Weights of a small mixture-of-experts language model, trained from scratch on English Wikipedia.
Size: 18 layers, width 256, vocabulary 29424, 101M parameters.
Below are experts of layer 2 (counted from 0) of a mixture-of-experts language model. Rows are named router (the router's row for the expert), up (a neuron's input weights, with its number), down (a neuron's output weights, with its number) and show model dimensions 0-255. Each number is 500 + 40 x the weight over its row's rms, rounded and kept within 0 to 999. Numbers have three digits each.
Before each expert's rows: "gets" lists some tokens that make up at least twice as much of what it gets as of all text. This comes from a sample of Wikipedia text that the model never trained on. Tokens count by the router's weight.

# expert 58
gets: "of ", "s ", "as ", "ed ", "/", "than "
router:547465428484540482498472568473534494479488546502538536575496504489523432483479526481428506409510503543575443524454528582501442506462549499485550527554473506526459523492455474515493480530556488574561500492462499458474480542477468541497496525466555506543487528560531525550459533396465456439567480478531494477459427537471433556456512483438480441416502498461540523490464491511512498480473469558434480476566515531502474533498447483481533472420506522437539549553512508536417461461489485548440496503460499485508482414509491486435452494534503547461528467497510433516577602481496489480472512513479578479499531543541499524560537557458564524477497505475485421529492460460474477488468543597437434577546469428558537503548494485516505453554587560453497502472447464507460488516503480
up0:518579498457520393514563489475451459526500477478534529515551485603605421519505543455460512429518477421488459552499512443505482455508496584545527507497493471497514483526546486569495515551545474536481539559503440460494490446468518518524412491502487453469495488512399533604542552572521591514525480468486505519485548494463489476467508468444472501499544488460407497493489469506482456488564510475542503563493498506485502476475531518481482559540502516436536480537562479500465443485519509547424497520465503483436444439500503458479519559541561539530518518523480489505554402476444445441462504462491509506506538504482531447565494570561492523487562515470513484511537453484447521458519498482518522572545495544519453517423550480553483546485504515555556546485417471444518446519542596
down0:505498536513542527511514523417535496569564467457484533453435489471464539551460516469497495480414563506564522494496478490468480461593520552549458520465521549468521501526410507494485529502503585489459576524464554541541409476558438509506508511509530479497509446501516512476426490427460412516478426533422522512474517490476551467511437602510498507565438451515451495528462476456509490512468492554508534487540562427428528455488510542488523527438505458485591538553491555551545465546449376482590519546459570398509511506474443567479479550453480472507501521466582551476511491488520475487586490501522487488497422475480475491471524499460524495511516515537530540534527505553539517499490518484543489574504485525503459514513490481510430576511529524460453520565491510547508476491464527
up1:504495460468463545479421471553571480471456511502480508507483450509511447456478476494518574476502531540505502491512517540533478511522488505418567482508505508476557466549611533486489509553534479568580542610472487484463413524579534510563475527517574501528508499515425536576420462533456460546510532510536556434484503497502474589492463465499445456420571408502484482493463429517423479479519522494507465545463502520521407443516573415490539482563532541461471508539516476428497502507482485553482516524510482485528527479489473482406475601511494478534489487471580464417494502485477554428493503458536492508524521468491510485487502436539446458480553514485469502503503482487459479545450487518509502516539503560498473441503484492505523537484528437538522544496489475476399466416532413
down1:520477474482489459502550445503507410506538469500488495489489491545502545496550544436541500488549481430496505467509435495522443436525553506453424491464527481490494511515426452502459463473460546489534600437548462500552438486416553552490501477509419460509483490421545527485510548505534436555507483560435479540466520520564540470525593476517497491564470464439497504492538530578524451531520510505536483515468495437475493408489515523510534544486493479533433511527514464538468503509500544572444515472580471499470497482502515444529551518498500408515517538445514547530491467466480404557471465491480515556453432546504586499572495587488536496456463484479457468509567484494505495560540536498516479528402529457499504439476473495515439552447447532570479435541511563490524565570451511
up2:531448520460452460522504526489580437581483446502537504504509440518513471534520523524491490460497516481499500531528546430487413468445496499433498451418540415454447421506431490469579543554485447501605542461485520513531486521472504489481529545557490448570391543526514596439453492465470528457486498580480536479466441488482468470453518453490535460478468556526479532466518448483486500448502471530469515477492597517588536482563495563511484455552552516514526516518487537455496473480468515547482565476522445504519463538579498485455530458497513559477462431484451467529487543479519518483547520519520412530517622518488483539501458483490525547453537544492484543501507551505449403514489549536472533550498516514567445424448521478574513456472455500492444507511510503492481505497546484
down2:409539487488489550525473453487525567424415537441484474480516501554529576503419473493557509487562528561494522526568491530481513446514504536549509495533551522456503507495489589503454504482553514522535435482497525453519533469491479494483503552547448532497491553480464468526470494517555421527493530520441517514489486462479427512439475556534492480541495486417539523575481547582526545529502501477510492617466455501487519585461476483515468544448484465454509484509465484500486503457474571499484535460472532534488541456444521475492517462526507474598522528504410528432489459557577554501512517509508508482516385485476535396562505456442421466562527513583492534501513498555526562454470395456513469552448466469471460512471531489525465443505521496532512496502547529442501565541524498

# expert 14
gets: "of ", "to ", "de ", "on ", "born ", "Born"
router:454523510503422496471517551488425517486408535509516556486504490507395498530491461466488533483457534479521536514530522541476544469549551415507486504492442466498428501489523492530501534474432502444520556524489515450540532450505438540559455516549515445535537491567557469453545505549463491485446564534403468496509526528480559507540439436551488499515517554496463541519478497498551451555509529501483479565494470514465509447531515544481527425547550476490459528542500498464543522499533428611470498500557498497506499566459576507528485566471553462429523485554537473504518485549504511592537530488488539503468516481431447527457520549422488507470488473518446485485433637521546509530479555526538557426514528579439505412557457550500486510565492543447505494441510509482488468472513485
up0:515496558514488475477582503477602500465479498481572415447507536477522492519550543516516567479495395539522556447571437531567439523513477512499457554486513485520485538537514480454508483442498446455558467525538532507491467512489529479442505559557495475510427483487545495464453525507551457489531434502473528433532537478476471476510446573560457538484475550524523528482518537490554434395458514395518509503471537492426514508465492474413508480497509555575557547455477496484457520488519418437462397559498469504406423471492544467479442478555498485577493565468550494490521487497515477507549473460488464456491520573534401496445432516483535492500495487463513490513539511495504508513531577459476478556482505521490514489542522540471492569491391554515496498514449516469469464508495508
down0:457519532465479565457469544485503482422515428467486528544507467477512500511416573560466517554549437500447469609443492534504529400448447486569531473525455499484493485581515500469486491555442477438516508545515493490548474560573478455494452548491529534471492490512515569506510457459489499558566558457555483506442494454512566512508558507475505569329501499489457503517478505512460492511516473565426500460446529599468514568531488466544493496560493455471518477586437538471536480529503550519513475505419515505561523527591511526471484463459474532513484506500533514513515484551512435546448484508504436503527511502507542501491443539461443482404524453472580506485428436446531548518438477509493538450507512507529521480484482450509529467514504502522519487478498485463536477424504480
up1:508581477481510546534516472510520444452455530514498454482520441515527439505582519546544493515534522551442533483493448521520494452521447496529504464413565535544524460511513528500510470512486403487506436502528522548491470506475509453509408532501519555434483499481439466522506497572501510591506505386395508522432521466479499503482481454548456539433499421511566461496483473433557478411486514495424427496540502555449489469464457495468501505516464541505499439475495500562502468510385533433443478525497462457492546521479533521474495497519475463458528517494586452532566534547570492444518577516496496491541529477427482499546459445478471468488554403531549505522525460467431450494511491465532540558452513504472510516504473565438490565439454449562499530518516515470495501464547496
down1:591513569492486492512496472486480473482586477507529475498506535516573498521511413483517515506497505446441507487493448579540486532570462556420539481514545506430506591443519448464503475543469490478497468520507563548511493489522472493528455415500555542456440513517481496442554486512453545492474529509560442481528480502518559529477511551492552557517503496476496515497490499508477437511529477516554490434425420469547501567448474485489560517461470455430552456459492555562517542460494606459449477435473440475477488499460492530501572550574422478552500557503524507525424470506479519533512515498493484517555506431520434552500453493472454497484493528502576536413481504495547549521492523502575507503551539462492516557418551497393498581485462441562439533492512486444467537479477504
up2:488491467464566505536528511440507536531462487493512536531511522540498479481563519479483545506518519471514477565428478525519556519536492499504512535500462465478476459522426470441455469501514481477533451505503540513432478522437522477486510422515491422473471475514509575586446516476517509512499455484475497475492509516489483501478556486546554575471499505544549474505537506529582556496447505514489473505457515503510456559536569456455458465494537495521575446493509433524485544510588527471478542385503472464426482478520544492491557440531542603468513532407524558576476487539506493479515481425547523452500482402520501482542527542529479545529506460374528504507519520547499450406534534524541488524492379510524505471537466567481474571555536514558499539510430456425439436487419510
down2:502451534445457572550511497524489517469517492509519510529502508499512534542465498493539475547528466499536502467417513474509422383480492555465437492574555537528443557515512553522499600487574499519434471408497449485500563472440501458494457524498514518494559486489571505485551502392451468542496548537558499504493435457517544486449534516569518512485554449509474562503535539416472503496438468526477468525511413517474517507487497439483542519514535514565503520431568478450532496538449542567555431531508495455542471435535544509439484518497513377558475489578483575498552480493496448511562460459507481553537502546504485527467472537475434478517471500548498494472595514513511485526583436508491504494497508487498506522486518512592507463503536424502476532555498530450538491563521545

# expert 50
gets: ". ", ".", "_{", "/", "York", "ush"
router:478498485511524516512537504467557509478526503494527513547518473513490449498452573535509547479582558528422431535421500580536445469461442498498554501512464477501506510566440522521514501494500412492569473533533480523445471572463422487469599482511484450501488530526493524586471526491519469472583471478487492487475489474541462541479514456453522478451504471457498458533468499482511470447420469500434460411553517557497496595503499568538490473475491560487553499463476546552465415521559476535467494454500495574522438484512544442510467442515535516510552566473510453491486520541561515433535438478580541491499421509544535545539514467489543472480489519451551509482463482496530529508532521497476454569462448438518543460490460472590548374518546514550444482468453462487520493530477429
up0:554426478480467458485420515475461480498517545556482435532489527546445584506537517510551561505543512468459487421469497480564484515462495522520579475524495469499494558527518491502513510544551580562464504441544439500508476537468552463469565535467495508514470580469516426496505440533508497480522486489418485526428595484549483497480534509500549471514445596539492407506499503414539493487457517479481597440517508496473506531498460453514568476540538433536501465580463471525515523524550523412508491516479516499509531522491537549500526519527524462470447493499489477489513547468475515501440459426607559484533490468643492563511498534510472494516469545512512477426496429469462522522508474520539485501447501561491430435489410509494512491478549534510560512446495464475508491497579433
down0:480481490446542568449460462526501518507485519437493502493503464490464582490478545533474440483486522577477517603464540415476481469516492545504435522527447492543537445462586531426527491480471521530519510514543550561500524547472483494469471549534482505481542456523507544540543501445558524583447509519560539423523523446490490513474567501502559569463452476481507476491524486540567463424548463508487426560541481524448476477525531550522461490464526546508535514513535508558440461478468415580487468477538548541463490521561584495515481488432509497506520542399506474599429481538562537497442480505461508520506528490467507514452493500490556562582461511501495541483467473544506431475498522507519549513590479510518514513482577593519484496555459447519523543516546554532510477486399539
up1:491467516517482552516458443478441608569458551535473494448537522489468512532453456541543531606500555537441425452451505474532581503536526462557533441496502436445516475451497509506515490578453553511436456512466466522456429501477492447549518490463528563465536518498452486499498496498476484546518474517520525471504445502531508548524519496548427522530465536530434513553516481449440500533534586487581520504562478502474465520557486418531509428545553457478521510512510489541518492537469558541502508479449493493497508491570528470513510453452492484535354493563512496559521491528448478446520468555565475512550485470494533483534465434547519448442463459471502533420458549545523568456406483471499476478519498544439487503458571490484550483480450468544528541441493479529572510452507490
down1:423516479492470494463520560511483479473507487522577491494454527540531514465522535508497545457500538523472607565576574529508461467516546521515481492528493510509536451537538528518495430461491522504443544519505491526536497489479425500493480516471476516488535451434497487528546485514539459516443563504493507479501535510401479487438441495477495482525452473461515511512588487575603485503492542471519422546438514524502450460484549537545564570508424521526488519491460552496475478424454437477520581597521488587491572478522490500553430544495532497540543544478539535449494451478561483479537567498536531549516513559504524551490471530427574560544537534577556604536509444461494454598594457473488522498469451464492472530481494518499505480407525537483513520552470483508476523518529530
up2:462532500541528501389558571429428516436593557528464507471481490431515560505565545490477485490524547515529481462482527539518484526510469551535500595488582521428519526543479531494458508394527530431558486566579545500493540572517505513480531476473516524531538486543430563519483467462458474482535481542490475490557499461515556512540490515462531542476491535523530495428519554504571512533505549475468474480453403499532454498495417517569530519449537501531553579446481540481446560547513496513514519482437583546484497427497485503569453459464457540483420491465596504491457468485497481482537484489573469518515511501461479494475542492475510524463549513524548470543506501570542467522525534535486463466515498480468580612458488484514473473506472509488499536513502423506504528488480413
down2:488473463472473455622422424504526434528433495471534544566474469495435473540475463542486497512439422459513515514424506483438499513534519442523517515543451522502447500480535503476547474549513567505427472438444526497538442454519494502525526552534567519469453476581475479474513533483479530525493542489472470537435530517449475427478540499519443437516510440477455503467498477515496528533489443532546513479525513447436543500569515470443552486513471444464425453563531558488471479466497564512535440486519442497510543530475530508482548546497550481454548554567434421453486499575431517534511515523451484489443554453433516513460526457515524470473437502527432494466506542477403473467537486488436517492470495516441436514500524541468483449464516440486526505464403468423459501476460548